python train.py --router_cosine_scale=20.0 --n_groups=4 --init_std_router=0.0114 --lr_router=0.00112 --n_head=3 --vocab_size=2696 --norm_place="pre" --rope_base=10000.0 --attn_scale=0.177 --init_std_o=0.00539 --lr_head=0.0193 --warmup_steps=200 --final_lr_fraction=0.0 --train_tokens=331800000
Below are experts of layer 6 (counted from 0) of a mixture-of-experts language model. Rows are named router (the router's row for the expert), up (a neuron's input weights, with its number) and show model dimensions 0-95. Each number is 128 + 24 x the weight over its row's rms, rounded and kept within 0 to 255. Numbers have three digits each.
After each expert's rows: a language model's description of what the expert responds to. This comes from a sample of Wikipedia text that the model never trained on.

# expert 17
router:108125151148114118132141176151127119105158183104099126119118148099118123112134120167092116091163090136103134133131135152102163113137099122129173141114131087152184108075166128103119081147136136124100085136122148175147126106132150152106140146131108089117107111131121107149121086094142129143
up0:128181134113127146085142168140152123151164082141125116156131177081108144142111128121127168122142122120140130153129120138132140110170106127153067072118082118128119110107138158143133126148118171152115163126145125143138147125109115141127131184154119082115087136123135117126153123138123186157
up1:179150122141162117116103115122155164148182139163162106140140135138112125144125176159126125161121130126127129110128138128100152088128163124155089150132165133138128090154089121113168128154113107119143167121107108150140125124175154096125119129101158127134090117134103156146143138197154106084
up2:124126154086107180153092110131150150183168132126122107146096142115062142096166135109132090108129100160143125146107109142167113107122087099154118131118115149145167085105167137120129143137115140139112102132127126184091128099110131121144135131128120102162141137165117106098109143139095143115
up3:136167127129158158106138131137128149141113109096106084176136134088127136105106140082148114085147101121149056122141089099161118096127111124164116099099152114118114106106103127097121108163116163121135157153118153136140122115120136151101113109121149153127116181142155085109157107101116160144
up4:150129093113156145120115129163115091155143157096134089102150126124109117130134179109081139160143123127141117157124161161139099135187153157127135117119146144100158138135133190109123116141132129152153169133151160134144113157174156117080153107151126123133121155117155113164161121126105173153
up5:180140141135091149112164137138167135087107092150103105124134152122186109108120095193111135171130112092155165133138100127173144133156174110159110138114127121111143140135131127133138108121137168152162123114135131121127095151132174173121125156150118151167099102130154100147147118124130129127
up6:148143173116096123098159099137127119108071107099169166115123135169128064101146148106135100089132126120140156125160123179111102107130118155112121113157114103081136103120129098116118107136147126118144122096143119092138159130136145132157147122115139101094133110185105134113126100107180121130
up7:146121116139078137133133118152144155121135113070138136126113152156149121116097111156163138103161134093133142178130152141130124144148183127099153085139164071138141159117136141146141132100131146160168129134104129121113074182147113092134119159130130138097098134113151122149160083125151119112
up8:134126119112114113136153124140145163113145163102121140139049091152165145092152174153117149119146133123161142105109137100156108134146141131120120098154120192127096138109125161126126114123131132092159168147150153130147113095148124128121142131188146126114112099115110105136161077129142175104
up9:139163143094133145102131151138115132138125116106175133110143197123144116122141146123103103114143123133120109122142121158089116114145109155150106121159164111135165115111153067165139120080099152136140081147098160127100093184111131119129110114154164142131090098116129170173128107131128123146
What it handles: Lone capital or lowercase first letters starting a word after the, of or a pipe, such as G in Galway, R in Relatives, F in Farnese.

# expert 16
router:126169121091184115148122125163116130128157139104110113125167152109134112115165117131156153107088109131128123139131132147136141102115166129116130103091133134086133140087174096154100124136146179130154132099114096077165158149137123154117154128115131094128127142095107132110149101145138057149
up0:147178106102133140149117138185100163108179107104159165114138139161097097161125065129124149145139079164147159146146154146125119128121128138154151138140151165149125151119148175160106119134162157165159159128115137132117113154144120147150144093142138097127104136159135116108141127121120162131
up1:140149099115133148138098171179097141153169136120148182162130170136151131086122154163131079150159138152124080155085099144153143118132154133104106144139139142108122103138155101145143112122129155168150108121106127108160130120132168105104192123152148134120122156156137141133139122109135146153
up2:155153126105145136125098121140126143162130159120119152147196143154129102142165109134130127099128096144167100162121129128135121143155123127186136172131084169132194117165123128187097155150118129111131137141101108150144135085134131126130137111102154147121148144118116166142138122153122127186
up3:131114109118098173123184110139125103113144176115097089110131133140154124101149129114146113163114156122128119137106121153127071155102167122131178116095137124098134102138129144132120136157116117121143134103210130153141131107140116123138120136101112089112073104122146137103150141129146107189
up4:189133097087113132158144099149130184130148157108145082127128121111125116101128121130062086122144119095129128119110162152116060129121105117107093149123118114129179131120139136135096128101112113138155135144115108140127135118121131152159150143115102130122145171121137124153170109106143112191
up5:122150123110172147090132143172158125167169128095155153145120149143131109149161154133126161111130137115150140165130116083100119122118193104140156180128128126107153123116128117148133129132128150149153151110161119120112127123145087058103105140105150124129144158135075143146149141156171119104
up6:121145105115129154097133104143181125133159186150186158151127128126154117122144155116141169137123181129152145146128132137133150136167136185149158142115130109135151153116144155103123139148157165148154162120162117131141144110149108115143188129163169145123126132141101116099163168131127157144
up7:156141155124133153140146091118190108135122132177132121167136186130133181127157117142134160117140124121141151154134075119154121117075161114139150129160108120124131143140112082144137124089146149073180102115143122082151146150109144160156154120121146130146146154108128146136128103137130112117
up8:114125120136163154136143141135088097155174149142113137118153066126120117145156147151152124149144119167162109154127122133152167117113132139103106093120107120120125195100126125147137113141149147125120090108176151104152125165159101120104108136113141107168100154180147110102164098124130125088
up9:171172167153171125139187082158143127154126142155141154149150166154129104118154135164149170130128163159116125114182089135149154103127131107137141083171101124107118132104150090159101125127147160168109132119143145140143135136145146132159106116124128101139115141135123127136134163160125128163
What it handles: Word-internal syllables like ar, er, an, or, ad inside names and words, such as star, Buchan, environment, Protector, plus York.

# expert 5
router:101125163093145126123166144146120088111131104116161081099124152152119147118151141138145151137090130083090086110157109114098124145083113124153144148176113144096106088128136120149137085145123095130145157108127113116134130155137124107149161125140149120132160132110123119089169111191158163120
up0:114144110125165123105150110105087122125157106142125087143101090119145119136124076122124123138126097156167127173082064132132113131132133163121153088161169138117110137112097149092127141165171069129128154102116137117133146100112120159119125156162137164144121114110128098143115152121127093112
up1:139121157149110146097127147138172123131171149120135095152131130117114135118128161112100125142123169159109135131152157106094119176144130135122112161121157191138138125118085095131165114134120158164090085116148162101143179156138135116171160162147175110142121102124102152159125130104142135120
up2:099087108085132118121161174124130148155121163152127112106165076136113133184126126116133114106102154069093116111103157160115128139138118165099123123106113110127133114117120127117128135165101132104131146139159130111145144145173097165117121139107139122138069087117167134105134095165100114150
up3:112119144166080111130132165145130128125129129134114111175100170078106132081150143124141161168156105106152132130124165093156143150136144159169150106138130137147115136180133127121092155121098102165148152155144168170102164157156135121126140134156151133153132172123127107140153137145141154106
up4:088097129121115127103153156100187129141093122105162114143119095135150064126149153140078130197164128130148116140141131114079139132111116075154146152113155114099128133137141146126123130151136112137136148174166141158116139108099155151150134085143127093163124116103141127119135158123145136124
up5:124162143096129151096116118123116114128105149104112109151101141138167115136134093118149139092143128152124154107135119159079142148141133118064152123137113113140130153125106159090127110124077152136128176065121144107135144107103138136095151141156156126116086083120091175164149111132153161126
up6:170109120093158114109104134175149142126116112087186152155155148121134116155130197153154151102150124106145100152110123162103111147139185125099168154120125114115135130151115081130144133099140114146105135140153169137140121140147121126132122124105145112112114084134158166131123106135156160088
up7:136133127117128153150169121117140138161083136126084144134146091120092139111134126104158108147115120123121157096142146143082110089148108123140151092128131116136112079150163127097121130174099099147149100120125192097119154118130178140107150084126136108115123148134109103068128101101157136104
up8:140132129115125137171152138126125109091168136133111177148137173100128137178145122120123118154126053162157138121118144127138127075093084153163141122165134127157119125131146106137130112105130146143143137165113132117133152144173108079114164113148116142134129145129114154156159138153162174094
up9:122113154190140090118071129134115100148115155095153153147145110118124137117151139087111169139097108132172167124091150137122155145119127165132152120121107130100092152136150134136155156136132137130174142136090129089112115119130115120139116100168126086139124124177102153115106157070111109134
What it handles: Single digits in the middle or end of years, scores, statistics and table figures, such as 195(9), 6–4, 7–(6), 0.(5)2%.

# expert 21
router:112130141108120087081082108080154138104083101091145124135118129132103141136118158116145103112123138152125137164152109149122154123136104122175121121119122139132135160160111153115183145142120121117085174149151143103109096096111118148094148081105163168133133157152092159108143146159143134125
up0:136107158124075147148108162123141142118134110104155152145150135172102098152161114110145163130105141151140154096141132109152137118129141136138150103174140162140139142161151140134150167125152128157167115138179128152117127108136210133114153153133122168126137120106148136143137149174154094168
up1:106099128135166130132143155139148113115138124059162165110138147114139086093116124118107109178122149124148108096157180121129107135112117108098147133099122084112146119114091080140107130147119118132093096143133174120110146075113143179115127140144072152110157111102138117115144135121136129132
up2:117110120111116155132155124124116134106134141088167174141136129113111102141107125159181137123141114140126179121147180103141181138178158184169127118120134140120145108165125128135126109122148126113151163180136127137111146119136092136127121149127168113151166127097129110112132109067146101090
up3:140135141131156127110127142146140137135118089129145096146125118143111128176126130100132130111090125121112097154133102174141167122142134147156157133129127123144176088142118170129137142090104152147123157124150168122169099119129164169149168139158123168124115162080123137128128090150199145083
up4:173139158092159153104121124100131142144175132136135136161143156095139160099138149134165133138133127129182142161112098170157114127110112126153097124150080143131122154176123119149145157120118134135155142146116154122160119137122152127105148139147146164178083116162130123135066127179118125140
up5:161137133077126100124095127093120138143137140127117099117102142134119125160114115103073135192128110098144172143117158114091120103097122115145109134127135140124167135121154155173150159116107109153152160139122129137130125158171162146119125125145137137187143125112188089135126105166125165115
up6:148167128160086124124113137117128132116151146159131151147115162149095179171102135121134119127110138105136151178179093135177101111117137122091159121170120140131131148154127166130160197129168123109137130137150126129115125173093117122113104144129143138104154117160128116145178141149159121111
up7:116105110112145099114123120135174108115103118153097102108177124168152118115115120172103133129131121181154131135164090187127135161115080150135107120128127063127158151146149140158109104131151163116186136106154137121130169107095122154142130137115155140176122130149138129138143113136138128145
up8:120118102142141149121144102153148145128147146088124109121114148159159110104128144139118079151099100107147125118142118105177139190144129126100086101149118136145132172131108114151096117125114076108110117132113138181112121108147102106137151121125118189092132187092129139128120142103115128079
up9:120076118119107137172119105112148152121085126119165113153140134152115162129160125132126136161154196133108153100133149125108104146184101108119114120127122129118124125162088105101127111101107191138171153092153155118128129117135136172131152141122119145138127141134104164077149163131133107097
What it handles: Periods ending sentences or following initials such as Ellen M. and Stanley M., also ). and ". and some word-ending pieces.

# expert 13
router:144099129100123156158146206134166111101095122157128094113098112138098143140106109069152131114152092144117124120177103096164155098162163116156113106161160094131148136122160085131114116167144126151120103141123114146104133097112118128134161150112113121150120136105120118131142100128156140149
up0:129118108160179114061131173166129116134143118145110104140142137086166123092110113161134139117123174129162139148126116109120104112131118141145136126137129072134156133153093136127138116163122128131165112120201122138155141106138129088158098145137102128129133157103109159130125117158141189113
up1:136159086140177163145160171094115126112117124147161123145143143190144139148149158149158113144144178156151108115157131102147127115134130138177134137153156101148153136135159154129136162151128125122122119134124114135139171117092116154162151152131128135147078137095138107085153140120140132186
up2:098098112099128115118151113109097156116074135167123124106123164154143125116149102080096094127137136114152124143125114108125149127151103143136129086128119151105154085121140125131075164088132138112139159118116107132151132144111138168140138136101105129142130106134109053129182075097159126109
up3:152117147120106126155096109121090113135113134138097108143119131136162110150120080111108168102149089173146126169174142127151116098128154116127088128119086154101135146137136111148130141083119159131164114148090133151131111138121131121141147145136149143207128168156120163126163115125141129184
up4:132111154116141186102167155109139074170121098145160127141128133132082129123116132114138139115102119151146112146138135098121128098143150104139171109177135129122122154182123095067135133152103137132125147158179122131135136118118133122153148101116115143142134069154091116123165114126176112146
up5:151131178121158133162147127135130128138121142133154178135155157104135118109148183107171106125149117159141130169162118154118178099162115140150117104126060146143147172124155135152121138201154111117129126130163154129157106134138150147150151125119117151150111118146132101137147127122169146130
up6:157133120195118139171117146125130083139121154145158084160163139179130129129136146171105152137110107100125177187103114116145145126180152135135131102107109147134149183111125171126107127137152121120138161141150104139138133141122149133157107177147134095135155097140128135103147117134133141137
up7:126147093119131155144147130110118149111157143119109106153138135087098121156132154129126125168139117157122097107125108114197111150152098166123182091118177090130108113089127112128093137156120146090171136156170111083096135123148116122075121138176126131123120126136119127126117103166114135130
up8:123131134123079180150099132101121089136133117120130145152127128143138112137104111113148131134146101114132102106102121116154145200141177153176124096133135109125150152164104096130171092119128146108124118083143133085137134124095101171121138162115117138148126120129130123067146104151117185124
up9:134113119095180121104139163115142153122138137127146119146184098126158162102141112167140146155097122148153172172137161108131161123145091090121097104161158112138156119164155148130118137135131119137121152080197126112104126171130100126153117112099136120127122140127116121091131130099166126099
What it handles: En dashes and minus signs in scores, ranges and negative table values, digits after them, plus capital O, U, degree and prime signs.

# expert 20
router:145125122097122082121111123168124120126152115155151140130143114166108142114126129115130191129147170132119176109137131091176096145109108089107129156075144092141125124116120140134130132107139128107146133102123098179140099173106148101137138131134101192132129126151114156132159148098090158092
up0:152141098100136171142138150175134110124125163145122094137125119175089132132164107139164126157107146157155116122170162109137159159129150094142124139128124146134102135132177163128183208127140149148118138132143193120123112144116164149152117116152115111135132149138138150133140130148155108141
up1:152143152144156153141140144144166104148149122129126117153155148108081131130128156177106179166111152108130086130139125162082129154130122146144130175121131148134114101154139154117124154149123083145138119061117159121208153139128142139138133152125136150128109143148130082120142157150108111133
up2:150131125113140150178151104132132123160152095163142126168129125131168126163160125112168130136082161144131123145127090125114120150133192131169127191132152131158162148131162190127123128100121113145124126108165147146129122153154132122154144130161144157147136154119175135127171160120137126125
up3:130158138182121100096110191129114108151135126122166134125115145114117153151109103172078148115168163154139161136131157170167067136130110097120107137129138107079160124125170116106115146138149134119152105107141101153144145139142163154122101126120158132104173106125140129113143129100132125108
up4:088121149089127127115086140105113130181127110114130134088100127196140118115158130121089113143138118107107150112120117119171142093118114119130119146182073128149117097129138098104153115111118144137134127108172093103110122169090108135127156134162102130176140099111149114159164118104115145128
up5:196126084128161125135109098166141146141134115136164155123134093129094137113101086104142134113129114157122086143103159165131137135131107150129134101138143065128142116099103117101123116116103126163141142097118155127125140138161125117131122113153091179120092127158130071165164120154095122125
up6:178138099101180171112114130117074119143122124116140167100159183166127098146125137147149151138120176171142112117163125139137106143161107091158143111131114107113095122119111103136110115130135136132147126101135146154147086143112155094131144161139127120117140124093146133146154135194164114125
up7:112114116131110163097155121180141107151161137162132122143104147135128151117107121187138098126099114133178122155111111091130158137137097098109114110131165123163151141166146131116175090094128107117160129155125146127117067149135092071157126114148111179103114128123133119143144105122127147131
up8:100104085099118156123141184139148131117155138105129153123160136157110147148093146127151164168153127108135108130157093130148090089154135135125085095125121139118160127140126112121118102074145110144137106139131155137129177174149111140148100141112072126145128103116163083143159145104116151157
up9:162136096159125152122165103101118122120136124130102127180164122102122137139142144105130166145153091157124149119100124128127091155197135112164090099116143116141139165129150140129170115138143086124151162121114089153116117138141124159129115158120135081122093149098081087147170153145125125138
What it handles: Final suffix pieces completing words, such as ing, ed, ation, ment, ions, ure, and name endings like ie in Ernie.

# expert 18
router:092133141126154143087131093104101190126155102156137114147116085128139138138127149103117127153122114160163161152101133111162122124088100070119101129131117157160149140136119101135110123157167142134176142116150152156103117168092097112138144134119119142113095121165114116112123150139078092156
up0:122121120089125180138140092118153150136148119150173110143099180155096091133181144125090153125156115111144156146112093106156119122098118138154088102113128135166135188133124092081101154129088157132142149118151089142116134143118145141117124107136150149096145130112116124142150163158119133115
up1:139107112131155124117170101151109132167136112176146132152186166115153127087137151158131108155128098106102122128138088140118101177169173089141162155125117154144122098131112154152123196141138121128124159142146115156131103115149143116143155144129085135143122118108142123081163141140127122111
up2:169133100108154092164147139124147176113107086125114136119151184165115128142140165091129166194135116125172139104132112115123103132135107104147132164140124143141106149158145160117095129104153110141157131128106150122148151141153145170137136111099154155150140143173096145139113170122131165133
up3:155124123105120127122130174110128132090115136146110141094135106151085115133076162106123147121142125125143111127186104106149143106110116152075092118121167127153163156109121066085123116146173127177127111140147123165133175121141113144145121123122108108143135095154176146154145134159137119118
up4:075180148154110124107106124136145141107162132134100133123155165128158167154143120145159109160144148100186125125131141137135132147118114059138164124129143140128145114158119157147150182097173150123139146141125110086153137148127138136113108163148180163131172134114143148137143118145124118150
up5:175145111119161154150120153132093129164133126145162175173098139134154172177121078121152125162145145120135159147107106115143155112163092125096111140140126122109122121163099099143098130139153128113119113088092155108136137154148165137163159147160133128152118126104114106119148083155115157140
up6:119180159154127161150130113133126139129134099194119134165151118130137152174142179143125101135118177157144175140136116134072120129154102109163117132111105190080155128115110137148119110105080158147116130110119146121096142149145127115118125132156124107120171124120141161106112111125119155135
up7:127101131129146162124121116177098166154129158117133151112157124137093162146152148105120131131101155149156104148098133114087129137119079082160075118137134145130108118150115112097120126136143106106114175109152130130158151146156100146149168144122123111184074125154091139119153098130100146152
up8:108148128109076129116157149150160141196130125118112141119133139155119100128112143127137125123115126145109156120129063113141104153119160116145101128135096159096163104156098089084136128134129151138140114136153167174110120087150137148074133142124106093081101121127146139102134146132149175105
up9:132133100090108136165123123100105099110108145125185121157106091120111114131151098115140106122148136073121124104085157174099130170153122131090129114112123141140142091127123146135167148129125135131173151094126153143130161076146137153119105131120165138130101127120096138076095083112132099115
What it handles: Prepositions and linking words following a verb or noun, before an article: of, in, for, by, with, on, as, especially part of.

# expert 7
router:107161126119135120139094113156114144129114146123119155125158167106147132149154137089151162116158135074127148148095133104116146158152197151167161115091092139114120095132115132103109199115119101141137113136119112146098110150124107160132107105133150157127143096173114119094137116091106136148
up0:135138127131102118152109126128128091125127106091077144129197151125147128187117109134103178130145148116148077141144113137128141150156136112111157131110088094121109156133134146094129104103128123163113147123125160150163142130145151153145169104136172146150167150121160135109122128181143167111
up1:157139166147194131140119144125123069123167112133140103163171146099121137122145165123139166100131145155175149158154128153148113164109129137118128139110114165127114123156098156085116160119115117155145136165154120163140103138109114133141125155143126119152108099166104156143120112130175096165
up2:100149123115136121118075151127115137110110132112123107167153128158104146131130126163108134152182117083127142143117159119159154141140134111127134162119115121113119157129061144127076138114137124140149181123175168099121147110131097138163173152132117112135113135120146145152144174121107170180
up3:130125130101174148125141163117091176125114169152148142121093146146151114124106173131137140145137111143161186132118154166161139147142138166141172109129158134112142090116150099115149119133110175138145153140134152106171134151125126146131108125153172144129106102154150134146163170110133186117
up4:184191130100145145122083110167148141082132126150126101116130129152180105120106161164096105114147096119123144156149126088155135147132110117157135165128123092116112156128119118099107138105155185122108110123131149169123124110128143145141108109169139123146104121173104139095162129110128149139
up5:121120130138156099137115107133124141136104081143102126179148156152107155156142116181122106137120146115174117167111130159140122102141127114161109108132103195110150121152140116138117161141091166177100150115109125119099104110142110105145138098140126132138118106185151126129150168117079119097
up6:138140152106105149171127111174121121109102092110169154157105148093172169104120144146158153111148108143159111118131095135146131158118166178149187146102109091133146114164113143079106125126097130124149122126163142120120153138172118096156155120115130132159153120147115144121147127106153157136
up7:138127143157185145114130097138085120097130132114103135156133126121101143133146104113127149117174110150160117128150147164094141114179174134131126127131135159133103094128148119094125098162100168120136138124139145174152143124156135121163149133083169140132117090129150137070146071143153105119
up8:149112116110121173126149150147125104130136129135109103119139156131094133149127191134114150166096125138120119134107116114144154118160163124212159149104125140138142145153145164120118165118104154148153118120152148182119116152101122148156139104159172164126145119181169123124152132104122127165
up9:122116112150125094172143126137125149145128146118145127132157088165166116146103149140140138158156167135118131143090139141142115119134164154103134134135130122111117125170135111110094134129123114157159109125163095169068173141148128182146104139150171149122181131181114153095162133156137157111
What it handles: Final pieces of common nouns, mostly suffixes and plural endings such as -ity, -ions, -ences, -y, -a in idea, taxonomy, family.

# expert 9
router:158132137134115128134158160122095114188145110124129089107126148114133127142118170145091069165073147184145120121160144102119125148139131129120067120095145096125101139109146180141135156133102118102106107107142114093109158130150123109141134106095158100128141119169146112124147116124108107112
up0:114145134129110116126147116162108138136165096151112146121138104119144099151164111129108113141144081119120170088125177146151116125120137102111159118140100119100132123142142132102116129130104154125138143138098167141080142092054102141131128115155151098108155126101117123083162079193146131144
up1:152169128143107182147149128113108111141087073120141149150095140147115119123155154103132115081127129153131103188135104140135130125103146109132152084123136140099108174125160115108160135103088181099126131135166141143118178143133107125102149102159160132138103149126143109120123152109118084124
up2:140125124103141162155144134104178108166116157109144085155095167140126152091143151178164131168119182131182110131140146124120153164102132125114175120115110152124115129163140150110155161130128141128152113115140136146162117135117158162151166147128163177133118168118148111141139124128136111158
up3:121100123102119109122146139149121124157149127157144170119136101118161098055128117139134125151148074159127122141143131111156087133108178129141096158158128124083124132139131116177136141142151129084155115137151137159111109142149101146131120118156127106141138156125128155094189101124172094094
up4:159144140120111133142158141165093102128112160102195121129080125142121158171114148112087166133135117130157094106110151118121126146171139148114144143157126135099108136172116108113128163110127160110121132129178119099133115084162116098162114127163110106180129121150151152117099156133107135147
up5:145156166114090138117146161149087101159132118077141107127112148136117151136084110148088117124116068121100144128132146136118101142146093139079145097143150152126132073120103126121116093140096125130122163088106091123092127082143135162182146141130130116128110113092117098099127126113117132120
up6:167126089094162137099142113128145139138155148121167109118102135150144108104161173142171146129094178135146117137101143158122124166164111163132143106118132118106135153153160120133152132085110129149115137114160138129094127100154109097144156095145180116142097159133131144126127086126147180090
up7:135123082121161161144108190116156154171165095126127178133144183103097147132143126117130176131137135173155093143098139151089127143073120115111142133134107152113152144164163166115133139114114148157150133098138141135109107122111127096132142110158143115103142141166115109125145151117113139154
up8:135137141117124145128141142132142108161160097121120142160087176096090163146131100154094119147103107177148067144139138111117079081126150090151135134123128147170122102129131176121121127152112095141110120097111122147094099104117115134119122130105142126205096122146106112117139106106127135130
up9:157145159115133172117138135129097111142114111110143139134117095080162153121146148109176166171168167149143163144132146131188164148126127144140122115130151099133148132108137152138158127154169136129146188118145084128149147144134159118145138137097165135112158148131138152145170131126176151128
What it handles: Word pieces containing l, especially al, l, ll, el, inside names and adjectives such as prenatal, Molelos, Bülow, Al, Road.

# expert 10
router:118106098140102147087111113127128110095115130113151128152154127130177144098096127170132129115145182116156158137131102149130131137115103163146129114153095088075063158109140123170146106120141173143155149147108158133113092112109145137141084114136125143105181146113131139144135110105099107118
up0:084137141145103150120136161133127116147143158095147133145167132145127178146182143121107139109161116119188087110131104152137122133097108153112108099166130081109115107126166081141168100150150126143155150155135148121146128158122158149149100133109139149143129158122155133141114123121183171128
up1:144143148106144164094136150126106076140122149123160112164150168143120143156080111119121127068169127117128131102090133125152110159150086129133146055157111160109108093147130160109130114126126135108151136142120132109098135151132133100085132135120144114120157102124146180118104098142124086115
up2:142108158188118121126127109152125119148119142131139128138170091145140112123124144132106126168134127160159124147102127185133163123136124110110157118185140096125140156118147138154158115190109121114155150152153174092157106135114144115146098111071147145120150124137159126090151080151129158132
up3:137132107185129144149157146167084103090086148113129128164121133138135098072130133126103132111165152126144148116124111115169126112109143134120145112120094137123149102104178134175124143175135167123135096112139124087146087103139119137179096148129137107123131143153118114114173107126173133152
up4:142145114147143145125136123110148136144156099091138111148119146137116140135156150173145146137159108135137140152186118173142113120133099147105146156153148165133099148126152170117163157078172130176176141100102144163112182151104138161110146135132129152150162098127097129158127149153133120142
up5:107155106120133147142123142110148153143106130182142156158144123127138107123166122156128128074136132101111145135119104118135116182201129126128123150145146125126150135086106134121163140145110134133153168103133097095146116121061117123131115155136081122158140092135108132097180113138072131130
up6:109127131130151136139140173136139125136169118127124159137131115131066123117102154126157149131127112117142143168132141092090131102151119106124139105193125125115127087122127151173126142122114168148177127119129193118143109071118147120138154149141125158106139107097083132141104116112100187112
up7:142114140178158116111164128119125170141137126182126116138164124162153108123154139141133143165147169151169104096175140148108162182119125100105150142152117138105131162138087149131207135107122162154162159135136109117119128148099112138114131149117162144101156114152142119133145130129145121121
up8:109143127176116155112115151145129119111171079111099119127119154141116106136148097146143145168149140146151135148136163110149171109110150135128093119093143124116118098136159148152174118135124115135117145151121151103079144105119094150163122177135128164151110124100175097123141121188115135176
up9:154101110110077147103171109140174144098125098105122136148122150176133126159106150153104145142142101130161132142160131139106143120139103127153166134187112111106120130138127139161116121104072115108139132102114161152176168117121128116115127147083121114123148197114132108099130121162145130108
What it handles: Short word endings and inner fragments like plural s, ot in lot, ut in minutes, plus an, In, h, and South.

# expert 23
router:177109168132100145131134100123141120114128155129147097126101104133114101153119148089159102156159100130110124117085079160116096124134131131161165120145092137089085169095119082151168120105133135096159156155144165103120146121109098141142144127156122125145148171120158114130109133128117172131
up0:193130135121112176138173160151089110133103121100154154137120140119126110124094176117119156145139124149124095081165118166107171147111128142122084131128120106130132159068110121146176143129089127103108126107117154091149131152122113154147094138126158121121123111180121120120143122149153124116
up1:134117110143094106115179128160125135113160143108126081129186107114155138113165118121157146141144121170147130112128138091163123159109128132136132148167100146132120135120144137120152154103108164122140149111128143103100144138126111144133151159125101184122152143120102154139171093147190181085
up2:179141133121134119130113155124143084130144109109118112118138119142107169149141142092130113139134103158097130154115139134153072133144121105130116077138129100076114134143101158122144135138122116115128128137153142142104169164132154174126125119133178161092170147114122225147120132106118129143
up3:190144133115152134171119112139146139150129115104138151149147139152149108111116148109139097125150106127134156102061130118154095148125128128110099113180098112044100106153133126117116146116131139129135130086118144106110117125156143134158157136155105140144136142175129135110155079122088100157
up4:175113119133122152126174095113121135122133142104119131123109141110144123102107102124102146094170092090109090091123142151116111117142136102124138152160159082119108117122127163176178149085078124130140168107142140135161146109094168150151143130162150117113087125135102118131154080142131123108
up5:133166130153100109138104146174136132149140117138111101161146139173125136172152148163143141112143114113116160131142091110126125143154128149156148156143153166140132123095128122130146164140097208136173165146132180129108117170150118145157166108132144106121117111142149087161145151149152125125
up6:158143136156104117152138125129161149105138157137154154083177141161119130151146111119140159129152087166135159148159160132104136148124107139141172137104186132085135118126126096093150100132151121100106098154121136123093110139134123193154108123131143137156182103138143090106097133141145134122
up7:153123128119105132131119148106114118110131121150113092130162084132136133157133131137165116144172112091107123143094131106103125146169105085154164112173101142093163152111138126162149109128112157096145145151178125108080155108119155119111153119207129151151136140124141142143163142150151100128
up8:122128186118120109164113109105116132126149149120134137143145110127160058083135122127115095107141117103142135132121132169124069133115117086103122139134124122109114161173127124121132138144128154144208161138146121147148090119150145129189147152117108077143128122129138141145148127120132178144
up9:131144146116106107142183113105147140116132121146145134118069127122110108153118137160104125117136113150104088127113158136129148107184127120167144163128092092109142121131106120147144130140097159097132151139168122064158098114063165149161138122114155135141115133091080118115129111146123133162
What it handles: Articles and possessive determiners such as a, the, his, its, their, plus the first digit 1 of years like 1980s.

# expert 15
router:138126138151131114125177127100144145116106114110128095105111146153162116125133178124145179135152107102163129085178147148149113140112140157109101085139139151148106123100119152125141140123113084144123160124125118124188128140112136079122071110139094113117091092129095164116121156112143114162
up0:123126149135146128098155133149165142167154152118121196169148127124106096127089168153170125144082152120131114133136127129168117109118146150097147120156110103098118144157127146164135162120149112156129127090123125162123097136157106195122139129171148121108110118154143159141153125134122109177
up1:129142184144148161128149145132147144137167115138131142183130093130143149166172164150173133141138100130133143144121128128077152149125170147126112104165100169123143170135125138159134173159121129177131150136152149117175142144161108121128120133147112136130117165172130164149161122100138142134
up2:145098103164157147107154095160152082158133130129132132095097128153169149140155174111145156134150138100168112145129126146183115134128095101139146096158105127127114151138170100134167121095139139146120106139162082070166116082168139130144124130151139143147118135130153126133101114147139131137
up3:146113123155107128137155169063141128129093143133125096133127122167166144136139155191119133150150153103133116161128133109107110138177069120121127094114104165077123125101111138101118088115128190121141145144133130149163109132117118117171096120101169128117129097105121137125141155115143133126
up4:119177107115124140156132076151163126118099101106165132103120134181150104113121161140106123077124135160145128087119140106139116161139174122134096141150142156120151190140113126140081129094102125149109161093125108117127168098136118191125109105134113132121158158132107153133130122114138140115
up5:097147131143094141117127106107087147105121121117141120130149109196124140118129089164124113119154146142180162103140159177113130143136177179153131123133127132133127142154143153143147144115087136170121108119136153100136128149166119152141121128100148130141140119094142196138105147169075130133
up6:125132139159105126109153110140127147131094100076151164115143138132101135136112078159143138140148152143097118151171141121097149147127089140103112111109165077125114120157132139115148115087117110127154167150123168096109153128114093103151097116122108138094099095148137108106164097143188145105
up7:139151126114162143124152135090115089137120088151116076139109152141131148153099173151095108103181060102154162142163106137141116122135154153127158162138132107128180098117124140144162139131096138128149141167095132148127131116106142124117108132164178145166143122100134138097106140131144123123
up8:146193155125122140095131145113140146165120127105165188150140116137172155155189129167135091099119138144107159104111096119145154110116154138123152142106108160159130121165134124115115115124134120150151135115134129129142126127106132142103137134130124187135115111124172180155167150172142152109
up9:133141103155179151081150115139151104164147129125149124117139124104149127137106128152115140104146127159116140162180158132107145133147175141153097161190121116137135081137111116174138141091115128184134149130135140117139180123120127103141159135158098147136101155166150127148154153161115149119
What it handles: Middle pieces of words, often verb stems and past endings, such as ec in Became and Undecided, ed, organ, comp, States.